From a checkpoint of a small mixture-of-experts model trained on Wikipedia.
Experts: 16 experts in each of 8 layers, 160 GeGLU neurons an expert, 2 picks a token, a sigmoid router.
Below are experts of layer 6 (counted from 0) of a mixture-of-experts language model. Rows are named router (the router's row for the expert), gate (a neuron's input weights, with its number), up (a neuron's input weights, with its number) and show model dimensions 0-159. Each number is 500 + 50 x the weight over its row's rms, rounded and kept within 0 to 999. Numbers have three digits each.
After each expert's rows: "mostly gets" lists some tokens that are sent to it at least half of the time. This comes from a sample of Wikipedia text that the model never trained on.

# expert 1
router:518510555519515390531557444431541521438453461502489458423480380427478656504548460511533466524470474468493528534491456482509470498480527521491473535470553493550496440552553461562516546393480533621413555484516488572510537463475456543484522523517431492494381509499503542525525476509487553497493406459543488450496508463420512577551550506460442500537513476494485555566519612522624460466537420474442542455453533504430640490591467517527509662572518552410509521473464517520544529520455433
gate0:540465464478597527562571559492434487468591395532467444530512404421475528484474497536447481521542474493415524422522553522595523455551470501496486489525598578538459486501599426581495415446521413466508493534444506447495479518519513535418454516547449499551492405494491592557479522574469456549508451437534469449456548605464444523456454516495546620588515415501563501458472479534562487513517409532450511498491508547454582479536531555456451508557512643477561493463554582419491542462527464
up0:467499455542482520446548591475462550348532527468486520476516505435613428556515413458456449411526483511377533430466473515489408464563402498518487574504537523587474354567584418508532415477454459466462493510544529431563536554512551522444484470571581516520466466524458403461535520508573535556469552413500499490481536436442492524458583530526521594527551437507517460477457493509474541505477485432493478473441590501502515511578446470480467552554528469519587466477524449461497410450546537
mostly gets: " \"", "==", "===", ".\n\n", " =\n\n", "===\n"

# expert 10
router:515561437479555432468574490492502444488477444500482407497533510469511584452511493491553437562563471495614524533541435447509465457492541493487490519426494470478415427568470439525570518397431445522466509365503545518459484469509446535526441480496419519507431399522517441482475461453511490584455592549557545394504486489579542480468550519527570465537546437496518454541475501559551446585478513470463579492547552470509484570547467609462440474609434483536596458441589503510524377499436464
gate3:478423542397420447438447539499443451558432554477498550585547487504434499439569519487540465409516442512484524508536546452445476464552524509428438458452549554459418517526529533464563524535435469523439492440606493440520456532372544423498456479475403523492461523582557436612528534516551526528469500594532525550468412549539469514532489412434604425502499451479603474523473484500506500567501425522580549496505552429500524488461511528622479522488565432498535514447524542475541388513523475
up3:465423430413506520553535520575473541501462511539508470466489461511463479521549492457411513488508519492393423538627502601519525523577556462520424369566462490461434524446546502470392440492506578453531457577466492531527493429449529525489504505469518521518430462601535471522580484556526420597489545474466530574450565573443499428403488431547442533444585561534401491476524475577499505457468503566443499482540618513428435524475467532500485471526442481584586530525463472512525498460482434
mostly gets: "10", " two", "13", "18", " three", "20"

# expert 13
router:449546586500524404455593483499521504457454383491505501451515479515590575557438485517528561535463459513544605570489564426456455492529522511495516553451454494448460500497566443544428489474467510564481495542514500528451523541465491526455529492536507542491486428559520461538496480503473507456439536421416443489462425498490557469500583472562459497495499483433611571467442506550493469484581458498441357494553591535538510537576502575482485634535397594526549441584542464510563445458450625
gate2:525468500439476434525431477509457498481574522578504443426542494510565504521472508511459403444469516462504472484470486412497502639506440435448620482493502582545509438472514531542413556480474456467541498458445505489432516445511658463517473396517573456471467534519404591524471549467390535471442567469460506502515409484462572491533518453600581485488509486493486565471451490490571367466486453484489489556572454450485516604538494454428484496528454459448453634499462481494520566519493528
up2:502459420524455583453533540486491547552574463545499459530550460462459491486527538607522451482553465458498454546540471490493461462381578549602484531485522504445544554482481403441507432495515452560581501476477515557589511465479388566447477534529497466533488439474488456568508561528567545469547454490552535503478484539467505490411383493377486629444530507470471468408561415554421466495466551523490403513476475516544431537452470524657518483458579580486495496459543539431484486484541438
mostly gets: " is", " with", " was", " are", " were", " been"

# expert 4
router:477578517548558473509586476474584446518447432488451435444484487523489510495546529588521463392499456572493494514499495419399463541504536518561509567444448465455529444517594516480523521528506471512524497516463488529457578497493483459598475384537538520517381465581495515510402514508532592474427502473507463446538393491483420484513498513508532496513549481439530611538533555562409437514547501471512422445503595494606468540599553462560536622604461483493466511499550542571569406493504501
gate0:416480433516544545478471466524490459456457447540403484560490446567438580527532573616503492512553556536601514497438493536444466529437406471573457541538557525491534463445505552447514533591602468472469469405492556564474481530443494476472491440435500519526431418511512528464642443529516527458515482576501484552441408530439434557457550421440578569475470484559494462519504526533419487522471481470547471452591494529531448432522439563531393521552481458453539547587509484465554501592450467
up0:477494551469491416554430487542539583595486494514585488532509469493488465559411471493486443502533466522515364545447474497491526480479510574456515406549495426547414529561471415517526501526445497587572508520543435523561546423520512516410439448613556535435503601482411510534479413466517557449476581481461367448520504450498508573469506450590545507543489508569533496469590466447486452487577541499547543486543467376490481568432533447434459584450511520456458484458469509518494575547525469
mostly gets: " played", " well", " made", " known", " first", " him"

# expert 14
router:460464442507518490514541519531463526546413476466522509446499485495572459576472460582514535509476480489500545509445534506498468526505503616498469546496529490485600405466444462489443624533422538590443503413567537568468497469450473452563547530544477517515388466556526482624583471420480466541419562479539574429451466556491478462606496464545564484520502484525455455566467559523459615490465430482434451465610474510429562545589509476531563562487434557421488451439503465570587476519502460
gate1:541483460501482466448514583526420428555476479495526516551509488612554611520496498531573494525480498533474457421437522404433571494499497531479511563543552540485539512589511496525548524488546462514539552394452550455473539494530423453558465593579522534473510615601525521558468544528477457522541435512505494585409476534474542449532545520528578547492407460569494534538512448505545606572465496491511383462586465484475625576532575503459493497536591569574467498515509479524604497520578451
up1:506473500444546465514494559575465464515487518476576479496558514468530600423500490529450507466490517447414480439459471553427529452500572445496555583521543491550445485542467548516477517524572460427507547525435477474519477438515522474510391557538345500512509596556483570542482496493453455546544524456546497557496473528470616429556456490606569491567561496576516531528503462418513594547411526527526448569585458472493567535535537534480382572574517419564503583494383477428560504491456507
mostly gets: "′", "°", ".S", " per", " +", " ·"

# expert 11
router:477576589486539434444555477452523494559466417492500569471558458524580614469561523589524415452455492498455408497473509484542519523559546569546440520497513506421497490409610425465464460557450461504508494500530435506502605564474542519442444459575457494567455521503541544539494507450440475470456390437541443473497423533479581491417433496531453495549540509437452493516469543567534598394538496436435590543509533524450515525571475514538521456523498556439541423483435475564466405460484425
gate8:541509489548557406448486533444484446465446488409477527513426554522537451487436544567476504522481599496440462468514508533466481437552627477509494523586477465517548529505449486480457565524528441470388585481554529536437517569509596456525431483475408514552536463512518418493467508630512552540521386506506394395491474412525624436555483479481497413531515456449486468516537550421522493511531445540463534413521409581589540499496513493463565569427437523529489425534468475510521457543488502
up8:535509536408517494544553518489492514566472486529501503474477445540434552561454412501530543519512477548452565438461525567526542533583436393512457484453561511496473459487589404515493505487526516536553608494422473459566392475469478547516566549561463455489472505475523493585645650528544550519439533403600524562559511515538505445450569513473501515493487520582583504519544460565448531514526464417493428520446491547474524471524465466567497357506589397533519453533532486524459514450490561
mostly gets: " ", "–", " (", " −", "aged", "died"